Weights of a small mixture-of-experts language model, trained from scratch on English Wikipedia.
Experts: 64 cubed ReLU neurons an expert, 6 picks a token, a softmax router.
Training: a variant of SOAP for the experts, 7519 steps.
Below are experts of layer 6 (counted from 0) of a mixture-of-experts language model. Rows are named router (the router's row for the expert) and show model dimensions 0-63. Each number is 500 + 50 x the weight over its row's rms, rounded and kept within 0 to 999. Numbers have three digits each.
After each expert's rows: a language model's description of what the expert responds to; "comes after" lists some tokens at least twice as common just before its tokens as in all text. This comes from a sample of Wikipedia text that the model never trained on. Tokens count by the router's weight.

# expert 64
router:455547433532489448475572543462428458524463510468509578427566459460436440434456445527437502539554443410559547565449547485540539558552472567544387543552574546549453526592466389522527438463551496
Articles and possessive determiners opening noun phrases, mostly "the", also The, a, his, their, this, after prepositions.
comes after: "of ", "the ", "in ", ". ", "'", "at "

# expert 16
router:456512452476470472475570500410456384466439486413504565407580432436478465439433456560459530537461468478580517540443405555537502568505466507554461524585563536508484530533451420564517397463542468
First word piece of capitalized proper names or titles after of, the or a comma, such as Al(ice), Sec, Americ, West(boro).
comes after: "of ", ", ", "the ", "and ", ": ", "by "

# expert 19
router:480590435529470456538544547407468447485466577484466553454579488455465429469429462495454400546650389441587439517468463461548453582531462555535447579532548535474402523599470425505536453461562448
Common verbs and word-initial pieces after a subject or auxiliary in running prose, such as s(aid), w(on), brought, make, due.
comes after: "and ", "to ", "was ", "he ", "were ", "not "

# expert 55
router:452538432486496431485548557469424450595452542485539567414540470474439434481430438549438482554571405504565511492441430551551461557555466536558426545553590556530430519569468458460556433475547483
Line breaks ending bulleted list items, plus commas and closing parentheses ending clauses in prose, such as 1891, where.
comes after: "|", ")", ".", "s", "es", "ed"

# expert 28
router:411541434517514420514572553491412495518475569510517622448511430477469390546478453635483497554471463510514496495404548475501489567524441513581483571555561516581442554557500464510513503413552475
Digits and year prefixes such as 201, 199, 6 in scores, dates and table cells, often after a pipe or parenthesis.
comes after: "| ", "(", "201", "200", "; ", "202"

# expert 41
router:440558445541486437452563541470457452507465522481501580437532452473466437404443441544452474556536437477569535490462474470537481565526469554553442556539572564521431529506397414507527410449551493
Number words and short function words, such as three, four, first, or, not, also, each, plus table pipes and times.
comes after: ",", "| ", "- ", "a ", " ", "were "

# expert 25
router:443599427540510449436564573452429455470466534511547573439523456441460415467461437539466472547555463526565534465454508441526533575552444464549426561553556557533458531514428555487566465484529434
Bars, numbers and minus signs inside statistics tables for sports, elections and climate, such as 29 | 45, −3.2, Votes.
comes after: "| ", "0 ", ",", " ", "1 ", "3 "

# expert 1
router:439543433510476442475565545449432464482474488483499578413531454445430443452432427519439473545511444444589491656439426471548465560550466521556436544561574565508462541499442530487547437469547437
Capitalized word starts and abbreviations in table headers, taxonomy lists and sports stats, such as Age, Average, Ref, Asterids.
comes after: "| ", ": ", "(", "; ", "\\", "R "

# expert 59
router:452538432511478456477563538453441411523481529451525579435551476480451432428434435496420510548556415501579496497453492492547524569553455526553422561543577564537441562536448503484537441443563470
First tokens of table cells, list items and lines, such as years like 194, section marks ==, Born, Species, This.
comes after: "| ", "\n", "- ", "\n\n", ". ", ": "

# expert 20
router:461580436504524450514576526459421467584463563497558571445568497423483419485438426490448485543541430542567534544463492475556518601494455507525436545540553550540443510438486514460544443473519426
Pipe separators and numbers inside statistics tables such as league standings, election results and census figures, plus units like km, %.
comes after: "| ", "0 ", " ", "1 ", ".", "; "

# expert 17
router:437528432498487445495576561476432467514450535475527582441562466443443445452427437536434503546514429505596526569456526463550500554565457540562425548561578555520446531500455447485545431466546454
Pipe separators and scores in sports or results tables, plus inner pieces of chemical names, foreign words and Greek bytes.
comes after: ",", ") ", "— ", "0 ", "1 ", "the "

# expert 31
router:435558447506455456494575560456426448524457500474519569423544453474448422463445429567439518557521422483578496565448458478554504574557456548552429566553575558517442542546435443494545433464570477
Unit and count words after numbers in census and statistics text, such as %, years, months, km, and final year digits.
comes after: "201", "199", "202", ".", "0 ", "200"

# expert 49
router:441493435495510440457574575492440453479479515459531576437547461457426447492440440538437477549531438491589522573440428452531508571515455568553427558568585568559450546528438521489541448456557441
Commas between items in enumerations and dashes opening bulleted list items, such as banking, insurance, asset management; also country-name starts.
comes after: "\n", "ing", "ity", "a", "es", "ia"

# expert 38
router:459528436465508458482577570503456449526438512478541580444538439448419440490448450536432572563579471457556522483470503431531558560544479520568432579549578547512423515478472470554553451443536490
Year prefixes in tables and dates, e.g. 201, 199, plus fragments inside foreign surnames, genus names and odd byte sequences.
comes after: "| ", "(", "- ", "; ", "–", "= "

# expert 10
router:445544437505488461454556542465456436527467534485492576450539480462457423462427423553439552525491427476562517477457509485546565555566461535556423580549574566493440506611466384528532435480552464
Markdown table separator rows like |---|---|, sentence-level articles such as the and The, and digits in numeric tables or years.
comes after: ". ", "in ", "| ", "during ", "after ", ", "

# expert 46
router:429467449503488463462570543492438452497480501471510597447542484462425426470443437531424541549611396519575528504456454492533522552530443528551411559540565564510484551524453490506537478444538497
Final digits of years, scores and quantities, plus coordinate symbols (°, ′, ″), chemical formula pieces and non-Latin characters in tables and lists.
comes after: "| ", "–", "200", "201", ",", "0"

# expert 14
router:398525463521458444568512568487450488600480477483507541482560503472453402419516470488346514546420513425548460463431494574603469579556374544588488556473532499508397504524554524559577516495531480
Paragraph breaks, sentence-ending periods and == heading markers, plus the verb or token opening an article's first sentence, e.g. "is".
comes after: ".", "\n\n", "==", "=", "===", ")"

# expert 27
router:456551444492521450501563538487452412515472475463515572441498468445431406438451434487422479548496423506598503512443521486556509560520474545549415582536570568494430506593468420491546440470552462
Markdown scaffolding: table header rows and |---| dividers, === section headings, and separators in citations like pp., ISBN, em dashes.
comes after: "\n\n", "\n", " ", "| ", ". ", "="

# expert 18
router:470497448441475473556572566456426446569487503467488568457569455498473447422452424505444507532541447516596420586486532605574514568527441554539429526523581548573412547509444425530521501456574528
Descriptive adjectives and adverbs after is, was or a, especially un- words, e.g. unlikely, uncertain, significant, common, also.
comes after: "a ", "is ", "was ", "an ", "-", "are "